Experts of a small language model: 14 layers.
Below are experts of layer 5 (counted from 0) of a mixture-of-experts language model. Rows are named router (the router's row for the expert), up (a neuron's input weights, with its number) and show model dimensions 0-159. Each number is 128 + 24 x the weight over its row's rms, rounded and kept within 0 to 255. Numbers have three digits each.
After each expert's rows: a language model's description of what the expert responds to; "gets" lists some tokens that make up at least twice as much of what it gets as of all text. This comes from a sample of Wikipedia text that the model never trained on. Tokens count by the router's weight.

# expert 28
router:131074066079122149106154128131102167145127121151136153120110120153193074094114152114154104105158133128150120127140118127109107132160147139121119070128111147156105134132142132129068129175155124139152129171131124158111147116113133144151137121115132149061127138132139099138141139073139136127096115140145132149135113092158120129132107133162147171118110153124144118136135158151129159137076146118161098168093109130144164117135125106187079139116094128129141127118076129128151118137086116
up0:072114146133125172123192096145089079130128127139206145141151136100134079106087152125131132137126136120140133168112083144110133160130162131179153155102145110103097111113143118109122129117102137105110128160109123139114093142108124092130080054108155135116095120145136134137131153125137114138153107127142140111102181103138134103146141126135145108122158138139138112150137121125127121113120155119148131152161144131124142151148111145127151121209159130144117140136169127148112113137153117
up1:174134078062145103117093137122111138125133100170098146097063143093145147098135159097139116124158137082122165139127052138109124136150124122088133146155138142094125125086068146144126141104113114148144115140115121139115168118134151147119116106118096134101128178157105123118136109148078122129128107109131148152150107157151120154128101134170158079127155167157125102140141133126114117159114148112148123153111129141123122104085132059096171140113117147151112106162118162128163136158152130
up2:207105126148133186131111137132106111139121107133175099105150119088147078108100101113104117090126129119108134146157125155153093115117123152145128135093082166141150125150124157081104147121050096131120128114132121124098103156082180090149097152160147163104148158142128135123123097108128110148161151168122159139111134130121101108168136110136102118127157161099125171127133150120138152115126116106101160156139138065123139116133147129163121118154117134107126136126120132141141116095086155
up3:163083132130130165139160114114146146131136091165130118146150146167122127163091110135113125130158117049115140134146146110110129108131152129104142107121119145131112144155167103161117141143120115162135123120129124247116119095131104117140147132144146128150091106107133125135142089110208108151128115134109137145166112086133132118124121139123125104129142133144147126128107098153154112139169119071148118112175106084125113113132129156103093128097134125147139122084128145112121134111159141
up4:131106130079144133110119115136088149138122121138135113122141114103178154150133155070105127132154116137116118095117167137138116118110137138129150126142160128123131135125081135161129133151101130139123139147119125163124142154135147101080155095156093100165116124103124106122117181121098111119142191136095164165114165098151134127136121109080129127091127173132183145094127114097137177127174127109152117121079147131115125114123112107122120103171100116111110134142148133156100099128113126
What it handles: Clause-linking function words: relative pronouns, subject pronouns and conjunctions like which, who, he, it, and, to, but, despite.
gets: " to", " he", " and", " which", " He", " it"

# expert 12
router:157108077147166153117112142114158122186163122154105147138107111127134130116125106187136130162172145096111150170078182106146082145087097122113080117118114155137111124157159094146109071166121132138150120098103118148107166143114094130126122111158150096121111097161105129127137143134123150112091094085172091109137106132160102132179124110131114107119159109117130140127111121129158092148091136151118075102136147085130117140126124131133113118102126113187078128122160188147132167114119115
up1:157155103102134146146124124145110096105148102113116141165097143150138162121145115119053099134167125103102138109113178129094156118134138092106219201096124128113104116136118092110116154116113109092159143139120126093119159121136108084109170140087218139106167062119105146126117165125166135131102149142127116133121126108131138122123150120118150131160089053129123100124149140141118149142129137167109086120172147139111132126155149112118154141170160135119110136102117135133105141136114139
up2:170202123166133157143099123109204149131146180113092142128138102098142107073111126138127141127117132127129131097159146118133146083122139137124124147094140139140137063130131131125155086156153132152114126122129128118112136098149138159136144124113114130094162092135118081146100123123170131127131159162125153109081110128140130141103152086124122116137141140128108111142126144105140124110172114154161153110128129158136178125147101080111140127106098149134120148144133123179110139148131117
up3:114126091105115138141098167132101133128094147116187127156127086148087167132131147133139162137153120125131121092150150137143100111138114121155123105125153154130129134125125112102125103142134126140136120111119132146132128107124166144134161146134153078152113076141123097150147161141162128145117134132134117113110162137161067183104137121143101092124163122138113120146145143116144109130132120119085156126148125082104139131145116139117180120102117119107141121101124113119125143148129126
up4:134096114117120093144129150146157108199148135105096118106134138116122095098166116122076109115112117120096137123173145119141110148136112144111149192093091123097116149135098122140115162167148113147147124151134119131127124102147097163108099108112093169124158099132121156119140121142140097128098188147109180128142156144168146126149138118161122155101121138151115123131127123087118103116170113158127166143111130146111106129158136116150118148127142126120116122177172138169136096115122134
up5:116123120145117134132171110117151108125135158133106113150133135123121076160153136161158110114133093118120130145150111108158112148136127110152138126126083146102209147110119150061130099165135141106139131124136112141123154140123110140119145172149113150130111146158112124130106090113136154142165129125145127116112175131133122108109139120121121119101153133118129129121144103115103126121132114138169117104139126108106121124122141113099117158143122093098125111115128113180114145115145103
What it handles: Coordinators and list separators, chiefly and, or, &, slash, comma, and foreign und/et, joining nouns or clauses in prose and tables.
gets: " and", ",", " or", "|", ";", "/"

# expert 8
router:129142150168130108136138156126131130125156110142167094116116114117098090098097110149154097129131137049131137104150140111157109170102067125095165176139105145141153105154149102080116141115142075115127146139101136117108122163127079115127108124114101135094119171140134124099128128108159103118126153097099137121098095152135097135213145091147155124107121114117160112137145120142103142105146113132101133127186121105114154129081124143093150133104144137171188128095111111150154134132123160
up0:129145144160121104105133171107096138119122184133077135158136118126139108107124098167133140135152124180139141113141126158153131091112160133088129132145155133086073105161171157080121116090157116134142128128136154119140110141133172136137117148091153064131122141127127141160138132114128149138152118138101107144136107170133153125137122155143129148139132119118159113133138096123116144139134158092129159181143115190130146142137093138170145114160095147116134129110061140140130134146128117
up1:154135169095131116125131135114156071128105119135079166130108116132153097120149147159137140133129103180150131100166120102116132143125131136119086052122100149110111125106059131121146123161132185128098138109112115132130175106102127173132122133160116108113124127140114144102137098126150098115134128138117113115108116120121123134162134115153147155112174060128132124142105103136148142147120139139127122178116149132131121143132136112146122113182143143118126120121081174151093110098081122
up2:121134163096128120125099145148148171110115168106149117141117137147097110134142142152138108142115135089113120084088168155104179112117064144126151133146087128111157110131066143124129096184111133143148144140103170159129115195094106131135109125172130149101170097111096122118130150148144142131189113122130137137048085136107132143170125116132165135142110153103153151137109122121073144146081081142103072122152114132090162117105110140138158138114133130126163103105078107140120129097120101
up3:069101138113131111150140099118120125165167132134133135124157140066163116128178114103106111148120170122117114127123168140105108100145153157150145116114123139134143117145176139166154119113190123124127171105124124177113133129105094116132173102165145115130138135202154117101125128091123104124166118132128123105165134104108130131092148115089151145171148146110134068129120120141126092140133154132110062133076150150130096146123140058113108113111123131103127120126121111148125120125132145
up4:108082129091139123118075121082116122139106107149127116134091126096174115145067144106108156081131124154142134127126096135125129135111141122140114104124110147125087097140066148122142150148134147143152125141134107157124147144095144082141141159125107122137126145114117158108118100173105108153155160090103120172093138193151101120103151145119136123119134112120110126155132075151101138150125140112147175101125127109137116132170134112118147129102152132115132159151074132105128125128058172
What it handles: Verbs right after a subject, mostly is, was, are, were, has, had, been, as in "Press is an American daily".
gets: " was", " is", " are", " were", "ed", " be"

# expert 31
router:120158190144103166109108103143128201112130131147120120105119107130123145143122099133127127104152132127148141093094085093161117126167089116136084114141125123122061114118139119100106105129140115131182136125136130139112132118140136116135115168154153173151159159110110134124141084117130132139118097156137109120088165089139137116105125135125107104134131127150147179139147118118083102137112136101121174134151135113124132134117101134051104153135116142132128126158113098122140144108148097
up1:075088132096136118125134092158127075154116124091089115136115130136101137177081120139099117096116147129109126152087155167105105144164154120115174119140137101143136163099168109118137096151133106127136131151135100152123163153116105124139142124080135106069108110135115135129144124186139154133102116100088092133129127138087149094093153103203128144132105122147158160097131108155128128152165167151124138124101116136146149125168135135112092112109124136116131093130131116129132135108129142
up2:146134109088127109130119131131124163122121134153150133106118138155154117123130130065134036147139131110132114109153151134124127150139116140159107187109116180100132108157132101106128101174094109145134125126145131147134120131113148120126124134119135084099150125139127137120104139155100144130124144109102140131132057119139154116127117148108137174128107113107092133113133146135116112126159100198117136124143102093092100126145128073139111149100144110119112127119103124079142191137107121
up3:134174116146132139128129111151122088101131121099161126131115116150141120157123089144121099098136089157124138120171141123136129164112063106153138165114116136144124143159145137106140151151093081160141121122086141123071116130120109140126141121137101117095163094117147136120146158125122123160147124121114157127090140123174113094136162166197100173136180115115117131127133114087124098090128149150129111144162117092115155170179087157125184133139158172100144098116080138138130143042145118
up4:103131134146130137133145150162156066119121149157112137163099112167094142129098110133106152158121127155133121159154131144133152164138113148151154129136152190138153088151176160138121110115108140113147127113103115144161120140113107143148110119131132147147141170132149131108121131146109126118094182111125105090144103112130137110135151109145165136103175129116141139087152160119129106129104151128103115126116139121165122158173130145123143125108115149159106121122141121125145134137065102
up5:111155149138132084146131158127134149142122119115116115051138120202126101141116111099113102147138137120134117114120172124134121107111121126077159069132113122153130147117119108138112115193127145113130143140104136138143116118134152155124165110125179126134116103125110093146147160201106133123098098149122134127156082146117145092177127150131167123141158133125147130161117084154132143108161113089116156187118145172158101112152158152147118142127122134112099158132162143146093114102171115
What it handles: Commas separating clauses, appositives and place-country pairs, plus years and century after in or as of, e.g. 2005, 1922.
gets: ",", ":", ";", " (", " –", "—"

# expert 27
router:127095152122155122106192165127109118133104133098115134088143123106110129107143123108160111123124150148144119163101105142150123155135103097089122102151129147124175152151133135148083132131146179104141114130164163151131118129126134082126122130169115128156111098121107162146125163121125117143124060156140093110102160112155137141121136174139101182140148116128121141116126108149132103168146123158120123159148121113107130104111109123113088119124104155166084159105131128146086134102105177
up1:185151168104127167175170091131063135129120137125113142177118128151133091112092151136115190149122125115136115117132140082120096148143113143116151147138131104122115121127120119131130118130139124127171127104093133122124137119131065147144145187152120087100127126127132121109123106139133116158155130150158122114136117115151158118073115147110129165119151097151125137143155109136146113105126126095111153185125137105124137130110106108139143159185128150039094120125107124096121136136132159
up2:133150141131122154120089148112112117148108093096044159130166128192099142141155134146146085100141113108112156100140166123107197107136122118117118127172135120123102141122112105120152148138156166120170147123139138106145150124155158125101096187135107146143112111117133105108129156090130122143168140105111106122142112083159188108177118126163145120156138095077126071101139123108118138116148113114111115118146190077114137158141111111127161136162122141137138138102121137108118152122118128
up3:128142117138119161138142132136058113113149156119103137115146154110087165240104121145156132152111138103133109155122120102142145123125171172112114136114123102120159142122152088148145147147101150116146134141117128109115160104150124139145111156132176053175155119131105088158140148111130116141125111143140118116139151113160110121131145112137111138130150103110095145144126122146129117158127143117171113101127125133102095107130153077130146098144116099150119122118173105132128113080138115
up4:105135139095106138059087124090123117115105145126096187191090155122145132129141128128116112132131146119113136143133137121096177132121160131129128122134118147128150129150200135131124122098176193119090124129165129143130141163126129097121138119129112124132100127121124110129123112130129110157108109114115164136099123150158143138146125170088104135156140122185104121097132152111150134127159103161074113163106167137137114112179112172131089129108130132140093122128166147123146162141124132
up5:169088155141163147122079095131076162111125123108176110128131133131143135138083140107162100137097102108125120131128156113146151128111144150105100116109117108141181104187128104133138128141097155166178126115087133111140094143143138103138133140113147146142138145122098136128108114175144138114148122128112142111144107072160133141145164091124114143138151129160109164102133114110147132155159101151140111063148126142101150156082097110118149144129118120123140112145129075096128162103148127
What it handles: Pipe separators between numeric table cells, decimal points, and unit symbols like km, kg, ft, degree and minute signs.
gets: " |", "–", "|", ".", ";", "°"

# expert 24
router:130097057112153173113116164103153115084127120124114130154126091130134111152146114166088132099131123131152086098165162110129150144119096129098128103150124194125113129170137114146105137109121089119142149141138129136121127144133162096146127089145133098164108102136120106132156116148104106165108167215174125122087115146107082098146151106125126093135131143145134141123127135156132087134122124159138144104150121130120113121154111145130081125145142126165151096136118155129166144119093104
up0:137075125095090118153110126129121125182147119121129124151139116109162118107124111139143130118119155164133109127136157118137181112112123150146145137127127132147163132109158129134097161132123135133104124138123114103123102136144160127132112081096157119147107125139168101141125104080142103150156148040136067124124098095182091132128101117111151118149122129178159082127135127074133096183134129104117100078103140129066146152091129105194082140132131137095137115123196159136152156119147154
up1:126143081099132106102156132122098100104125088141107128074148141123107127162130122105116112099129154108138120147094143133137127112166113100131097116098165098136136125142113151142107136135131094138120134112117122120164113170113117122129093126171156133187173134144110118116089132088152133145141172133142100145128137054147171115172170168111127094120128137105169138131128101105116138093149200141124160148106139141124134114132115079071115142139141104115108115130131105188129135106116152
up2:163180144097174180129089145104128132139122109120120128134119138119122159103146114146094185129122119128121092167099133119157108160101156135142121164127113157167157135136080132117126106148073134120102126116130136188163135081132102138103157133146108129091112103107148136118128156119147148080094120146140127141170198135131174093170174092141094129106114095104119106135136114095134104086142141106123143107143093139168133102139133104104172154157158151129140149111135137155147139135205130
up3:116113132084112101131092154134137117113125107087166116063118144109162155144078080140132111154101172111153129132118123122136141142133131152087154097108092148165112084133138135148131134125111135179136176161146138093108154118131129114073142113125151126175125108116140109087131108125110133141141072165121149136196157178146137122141188133145093127130130097111094109140132100124121117145120133131131153093130149130160129087126157074077137150170129103168123136123172154109150145116117123
up4:127102078123108092125118146143102142139131039118163118130134141097127138103143130119119136124110119141108114133110107111152119135104058116120106038087123122128116096145111115136142122085092151162089132136150114116130119097115127137132140160127109134126170061117117124148139094131128127136092139148113132122140093179146115123161150138119195116136090162149095166131119090118143144157123120092138088141136111120089107129089119077157094135172121142127194139123131115176158120139117158
What it handles: Final or inner pieces of foreign and personal surnames, such as -ić, -kov, -mann, -feld, -ley, -er, often before comma or pipe.
gets: "a", "e", "n", "i", "o", "y"

# expert 13
router:140084115162146129137164120120146095126165151134084140145146119132112119115122124187110112129124142113143141114126157116126117137121087118121111123161133104153110123114089148140098093121137147129113155110166076134129160164124136123124161090116126148119143124113122120140116158128137114088127151127153123125099149152115133087132132155107096112108156074159135100137150117118120139144092142107129184164186109131145165129145130143116135134117144162125131141166116163113124144149105141
up1:163109146148115144132163109133096151109116089126105132202137113126118130160036137144173135123122124127138141132105133130141106098170105169131137138172141104096155075152131143150157124079131106112089114120140131132131131145118094130124116097124142155091139101118122115123112158087148115119130097133144168122156109121122096120147144148115122159110109149174139132121134106129138154157106138112143110120184125099118125151100120141165146115143144116105141125147121102172156149143108088
up2:136108108172139163133126093142170112125150121090144102188110125135127110141134082094124148109139122114113149152128141131123087110123117142127118123163126104137061156131135131121112129158149121140107117113121141102114124172105160146165082141059128073107103137117119145098138124151166138118167110118157106110127093151124091108111141161135168139095159089170146073130112108134115137142117091121108113120115064159176128105095119129131116138151184143082106114126120161152181144161139157
up3:151124111081132121122130139129127155133097127141166124095145148135154158160160129127146131100124138102132179159124171134111163131116096117099134128130151127116158099115097150124129157142185145121107156147136135100119128148091136125076098095138120088085163116136109118155103122132141112143127161176192134146120067158120127122111133110166140152116120114105122176117115176092125125125156204134122153129110075115138129140166152144122107120156102117091164129115108111129103126154120144
up4:153141109159141127116151119127079157093143117094121131137157115132168152144129099141153122132097108151128153104152134159122079163173115083105113141112108123151128142134113121164124113100133131145104097115108114108132122126131143124130148143089157070048120119149130150152111172113091093153109074130150176133115144147123112121088135119094184143119153104119116081075174128116093105128133144124147121155120136092132112154118118130106103120120143135101127123184151135076103122133115121
up5:119163104149128148140062128146078144141183165128129132163131116149144138140163149124145115094134131139119097156139099144113119117134130144146139139136098151143113146163140136130140129071118133133139108147174122129132109141134150145133121147123114116136085128116092103114147104102171126099138145119099131136088138144088089098179154163130161143110139169132116063119121129157128133141118113103084147146152131124116117100128120146144165090147128130069185129129168149102116125117175120
What it handles: Middle or final pieces of split words, especially -ing endings and gerunds like working, training, plus odd name fragments like D-i, O-hi-o.
gets: "ing", "e", "t", "i", "a", "y"

# expert 23
router:106156121151120123131148130091152126162158142095131105092139108090054073114137131154124085135167159121170093118167132101128158101138154122144169128095143144130118119095093109077120131084087180136082157124128107112132134148132125094140117103113152115110107127112112160115132116098134132111125158140113154139128115140132111126124146061155124177129111109154142110135132135177106141168130117128074149114107105142144080118164116081168120108146119145112096139129111119125097128133112138
up0:106125177136087133114135114119129092115121094074096087154143103125134104108123130150090147129145149119136135119130141099114101165106115135167143168098136116134091127113138158115113113113147114114139095134122116122111191112128077117114203122125133171099121147083138133117122124129127105123125172146147075129125156061126148134110173146144111111151078089110171125124095127134150130168146126122137090106125120132123100137144120152145133105118143108128133106127151119140128127113134094
up1:133113113150128124150140165109111131143138182107150150108155099073087127189095107145152131146104175168150142132092116113092154122112165151141138152109144122116099153149120101138128116155161108134108093125123124113109133103099090143140135148118121161142112131123104161150135156168093150095139073138118100127151113162087127136138139119135165124118113111140108109140145141118133168119154123163109126142131117127125124111139123119084125098129141132147143123103103083137104140147150130
up2:151166144133125119122124125160104098106091097127104101143131127105115150093138144135108116122132123135128123133148113139129136127080156138151131110124118122093082105127097104144146120172086137139123133126155122118150126099132083104143155163145120129106113120111129146098134165121124122120123143136135115147128136107086157111142146051176115140128138123124105135057112096187091114137140115110091086165100108124149113150143142124104144056085122135104124101096166151118136100097128079
up3:139076106116108117101102143116149115137146097091142135108136151158132081107122121115165142141134160146113130117117158154112117112124159146111156104144154151114170122133158112138104102098160184150138121140103124120108110081107161152071121140117175123148113102130141152066131142154141148129154139181152151162135146144150104159143149171125148147161096136145135133121139105141071111147141111137097096153159109130132137145064124137126117127110157127191092114152148122157107149128172192
up4:154142139150135109143126121119115126163175084134139131136164112110149082131158142141106111117160138156146126101139091120154125121158108115132153130086150108121094143109120081152098158171112151157151149172113117109149170126135152103126181121136130129123083115122162115104123091082100128116160166131139121146070115148123102153098166074106116089147145124131099141142143128117088114112118102126137145121126141136138113136117132114142159104122124140116155086154144110099132119118155125
What it handles: Mostly the word of, plus for, between, against, by, von, de, and colons after infobox field labels like Website:, Education:.
gets: " of", ".", ":", " the", " |", " for"

# expert 25
router:116078076112108117101122142135144132192075114202134164165093110080108143129157142105119108136110131129125066160097158116138115142128188100155102113131110134169143143138126108104128136159138165109120105130142175109090128154156109128132088093112130123144123139138118138161112175134126140120114113113120123130139127133162093105111141159156101147112137171132151132106157131144143121146109139144073090123123136160133154100164120134134077153089119136112123163142136138128110131125134133
up0:160099095144154139123118118115120140183141125151141116160105128083105127143128150118121132129129127132129130135121144141101124138115124148159113115134101166168127080077136119117131163079130140152108127104110117113141108124136092127157068118096112141154142093140128128123106076145128129150150122130097178110122152132141132125084138124139127065094145129146105151114136105161158146129069140152119114159148134108169129127098147116127146145119092158091106124129126129163147148141072074
up1:108118129141112130145100137120149121137153096141111098125092133160087136150122135069109120138129094099147117137151153141150121173106119133096141076151147140176121135125116107135154156104162119134091114131109134124139141146150110106122108143126125105070114146132144100083099058146116139133115106140115114113142148143132093147080097160145118088088171148174101130084133150096148104066155099122120138128134091132125114158137147158138143118096157143113127125080091163142133156129150144
up2:119125139121158144118140118095114109122134116153171117173128108116126124126110128132085096116119113141133140116107126113115155124134161105131157101106137177159161142146113131121146125139118086132107125141111152166144113167159147139143128076140172170179118126130138110126126165117128119091128159110177191117143142162166111109115141140124136136095119117143138096086145173122107129089143127176128097096151096144126155102128101157087157146091140137140138106114097130129106152130121105
up3:082105152107152085147147117142127155087121103140100097154109130190148137120107127116124150152126124111131102145119103132149128159150144150165086133180128139134099154150125135143115121134111120154097146120137088139120127076111097085108113141125155123149101160142099128133135170087191114105115132126144122158137132169111160163164139130159130148148166121148141169110132133113118099127121114133078141167127160129115184113118146134112090092118127112105153141159155118104126134075172136
up4:125135110132122144108156123119083136121127164140146129125076141113165129114140143121122147105126150037125144113124170112181136122138122139108116169154102130122132138090117144129132118118134141139187162134124107137121162189150160137119158120119087112117128147111178158107112143095146150151061141146079155123136132147114121116143088128159112109135113120134124115089178130142062167123160127124169127122140171137138163123138129118113127140122125110131122118128099161114162138130124128
What it handles: Equals signs of section headings like == History ==, plus lowercase word-initial prefixes such as co, res, dis, inter.
gets: "=", " =", " p", " t", " co", " di"

# expert 7
router:156132159106145186143165122116158103150116151095156159116104121174092128146152145146105126131136127106146106136101127144137157125129116130114070118168144123114116107170137148103117116162133152135111127126123153123105143094111101175107135136101092147116168099140097147136138147162110103101124101168132103099131162139127174151131160160158125127115153167136107122074145112131096168120140148112122135132142186118116149109153129121102153089141136162154144115121148144108168164078148104
up0:115142140116163128136167123128148119132130131101109176085131106135109098085133112111145122090123116132142088106155111095115150116134193118188069113157126116104127150140169121131111141129126145173154132150127129178111138150150149134143164163133107094161121158116128147139147126141185146149107109108173143136119116092151094132124159135103148135156122155125112098144114124134098138135124146065129121157137145086104107160136119135128117106154155156128149172095129140147135126108133163
up1:141132136135112131124113150096135140145074087141120126127112106099154133124176129127128141112146123141130130119102116129124144085102133134124145160173140105135113082058065115144160114119114118128148105119116139133131160070092159120113153091111127142148090154136137169193115150085118117120120130117127152149141134100108130120128164155109132118119098105116160107106129104116091155131115102131156139151173147103141090136146156115153110156181113101108089175124156101124071097117141126
up2:112098139115170130112128140150138137114152146147151115106096131125157154114123100096143086141130102090122114105104095112090131151176093106116093127142147101137101091156178145108117097130122140132127100165145119123130158194146119115133141078134112111133139107112137107135120093114105097111097143104090126131087087102099117133151098136113150206142147158160153093124104147198104119123127196107126097128126106089114150166175127160146163104148155133096140130160112147105083138145109126
up3:133097140121108139114160109133117107147125140166128121177113153154129135115080107126120124129123202134111120153171112139145138146127071116132101117125112150116113127142090130065110144165141125112146134123107130110130099130115111141114108045067109131153134106119109093132100130163121118126136150124180097141115145139138145137101119145127150122083158109082121142138169125124156175119113143107153121094129117117126131081104127139152136174103118144139101164138142130101205095094121091
up4:176137116120152158133129136141147102157081130093159130131109109132126149092100091195140130120147153158127144131137108129131162138106079126127118120155118111132128131108146143169157125088162130119146117111114109098140147162138115145123115112102126142186139099140127133064120138133088148120143111102140114137127091078146147130080128120117124127108081155110160151102142180168129125138106119162156118116121118142131136139145118144181092141146138167101154129117097127092142125132122112
What it handles: Plural -s and suffixes like -ation, -ity, -ment ending nouns, plus general head nouns after the/a, e.g. season, role, economy.
gets: "s", "ation", "es", " season", "ion", " years"

# expert 18
router:123152108147098127138157123124111146155194109128137143135122120120116141123151117100166146140182110141148097135164107134101153139121147113120124156130146119138098104138132095100107112103135121108144175145148123143126156200122141118124129107155196146106113143136104183152121105156122135120167095153155097120125097115072090104126117087166106083108153131091126133085159105128157134132164117128152133092141159121142139110122131143113172120081131129093175122144065170170163148130131099
up0:179128137131182123128158176148136129121167093123134176133139106135126121143130164140127115121106152146095108118143149136099130129099153100112143141136122132141110119138155116123133112133152143132121110107179117107115127116118097141133123126126134124120134106137115137142173134115147133169109095139131104155104099142180135153127127190167098149128124138128133123122127099105117128156168153118103180161122149089118128152134137104099142118109117120136122114126119140150112119122098106
up1:122115139122121118124103143149121110141099131180133143071155133119096183148138130075164150126117129151114115147129155119112125183140125130144129120153101120149113140119128118111119107154103143160110116147142117109113121091143116143127107165121162142117163060141159122136130124130136119131058094166073136112139098090135162114183171130117110127116187110097137069085125124123136076150122169111115133113148109137118143095092139138172161140175117127177084116182131178143088084137117141
up2:162119155164098144121098175087156133114125057121155112137110149120104129143105128122130147099129129146135148160121115131117094139146139130102129093167090141128111134130084123118151086098091125110106164132101146103158120198083213144148109129112178110084128094122103141142144102111138134134134116128168126134110115105096127068145109088159135124129202121147135135120095107124157152103160132190134124106134103124155111152107160117149122152140122107097157158138092179106119130128170135
up3:135117143104111096100132181121105122151150155182122184126131135120137156141106122143115140083122146093123108106128179128167117150129131124084139149140120127147162140165099104104102138110153100140094113170183117138151112101119176113094157149099128061118154095149126144121146147128073121123145124131119145126145112090134140117133130149102144127108097109139139096113155133112125117118140118120108154127137140088139137101115120143100146149134174150139121151154162084116110147133154117
up4:161148150105123156115119123136115111105138131120133169089124113124122139138112117137170134135124110124108082149134172080112174127115183141072114106138152118167095129128121136101122151108142132113109146117142117153134125173113157133124117100108152130124179137099101117119136112133181149125134158104079121097120159129120047110090131152118163128130110164179116098128119113126059121116126166149136126138152133205113130116104133077094128119155142141109151127069146125124134122152160149
What it handles: Line-initial list hyphens and table pipes, plus participle or adjective endings like -ted, -ified, -ful, and words known, including, named.
gets: "-", "|", "ed", ":", "d", "al"

# expert 22
router:179153114144149102099097153130127116130123125118112144169087120099139101139140102146162103106140152139142138117108156085116155139143163117172165116121127130106174103110175132140121096134169125136149112174112138161116077103078136108106141145151147090126143139148160133117125123135123147126167124153103089114085124126111128114136115146123129097101166149144138127150108146112133177145142143133128142145145118130107132163071100151138080116095116134157139102148127171143084146109137120
up1:080120104145173157094115147116061090131110064159102147183159056073124101158129120138144130137117141082140140158169134155116135089100133110139148136156119199128115111099067118133148101171114108127120125145117145149127115129137108146154125122108130134142148105153154140126125144118129136137135158121125131143109113093152110130146099098122161154121118154082125161125112118121074114157147133179105148145139087146101110132151120108110100140133107118131117120145134128105153145133107094
up2:158123100129126134124092090131130141139166119110120121159117104108127170117154141123120120126137157125129133067152096112133098165146088085120118070129167161134090111133097100106150126169152125144139155114118148117109145139130152175094115125126122122093150110124133124132125132139082160141112103141119142141098134152166106120109100106163114135103134164136166150112126132132127141111137083120129106164143108089119171152082103127141146130134157140129097155165079147111164122154146134
up3:119103131148108124116114108167161148096131085138067106130094151119141146159102112155150135119089062095109142115120119101136092082160155149116143145115160112132117087151101142122110140162172116150157124115180121120135120128109163092051135158130125121154124128127153081128163124117126131144110120140108090161129114126101101132124094120118170140121162105125154160140106150135155124127148115138156142120131129129163107111141137093189102093156109136115121079136102129118134155137159090
up4:103086148144165113158166112127170149084120141108135112163126130130185107122106096113127066159129112162133117133096116121123118070137126140139133125137105127143128131065159123108095097159123098108059129115114113139126137149120066122147123126142163157153142140162122178161143074128133080107128064158095123100125149130093119149138131156126143134124107122109139108145136125125076089132145141123141104080190116086151102089122153103158132097109127147130120131105110140130127128099095128
up5:150102119097104119125105108139125136171136159117116115113148095076145108131122128113137129104119121118132124128137074116160119124126169108145146109130104130104134101158161115122122137160133177127155144125101135143128133129070083134101118133125116121135129144127127164131128086140119157170125134090114130105128154138170099167087141122155148103107129152139137135123150132127107132137115170136138136166102112130120151128097105137150125090195153159117121144135170099059125098125116118
What it handles: Column separator pipes in wiki tables and opening parentheses or brackets before credits, years or abbreviations, e.g. (Traditional, (2000).
gets: " |", " (", "|", ";", "(", " /"

# expert 9
router:178132136109144090132109143124112121115103083131121128174105121129158141144115105132178109143102109156153165137140103125138074130126137109087172166122118107143154145082105112163146108111134141139086116144113138142099152162137147127099149140169144132157132131120133135158143183110117112124139137145169154097117121165107153116066128148142144159107131154095113126132162139088113211127160143103166210158097130137120135132114121083162131151123123140144111119114098113128132123102165156
up0:107135141109169112123140102140163139139186108127168149152120111117162104147118146128094141105125105127105147166149131123112122125126079144124101129132087170146104130138120116136157114104122150092107079147133131135114114114118193149125134178143149133108133083130122149149138155141107130128157139128132138126104137106093144086142107189166114123125151094125132127142134125117143123154120120154144125150159096160140116051143134164140138138130171100111110103139126111187095113108098132
up1:127098141138152131137156129109110158125127145129115125156144095102170181108102110115158131126140128125144118114151084138151163129133084127126115113124108131132151130124126138037129144180110182115144112119122123167103122141133122139119139183080127103156095143118149122143137145077166145121097117118109163113148123150132127136132113155183093131127158085136143142147123131137099106106127142142075112127184129128145132129158120156116124138105128149103128140101155138127159183101125149
up2:124113099168142103135127142102106116108151100112109166096113166130121115168133094156084123131125114080152137140127112093125104174135109135110125100146100134105172132125087114127134131123134104134157154110106133168128114164139145088134185111141148134130127078125147099153134162173140105151105145126108130098145151138162081134182124120075112158141192146162121137123150123102123132103106132087166151078121157123162128103172139102105122107140093109136150143137144138035111131101139111
up3:142097070103136151126098168141102132124117094135126121131093152117154101089114175151152159116110148130131126113135128136111112160115155120098136167110144168092090117109097118158108127115144153167056101115136160122134108123076151133132161152105145195132130167121118113127117124081109097128119107178122137114143092078124076153130172158120111115153181109136114114143119126117081132136090155143148148154112120116116118123159143084139138136128114113184103117125157098122152102111079134
up4:127099122117123109134093146129159138074087143134090148134109142138099169173134125095151162136129131151141123116104120108093163126112120115145062114116150094116110103123156106136132157136105116123171112122127149156144103108127093157078132145131162127115102107134125102114128150145104147139121149111118119129169084109121125155121141088161117108088130162139151135113137164150118117123118112144115112143100123138117124119104134148085085103144128138115140125109197106105133105080104132
What it handles: Prepositions like in, on, at, for, from, by, often after a past-tense verb or opening a sentence, usually before the/a.
gets: " in", " on", " by", " for", " from", " at"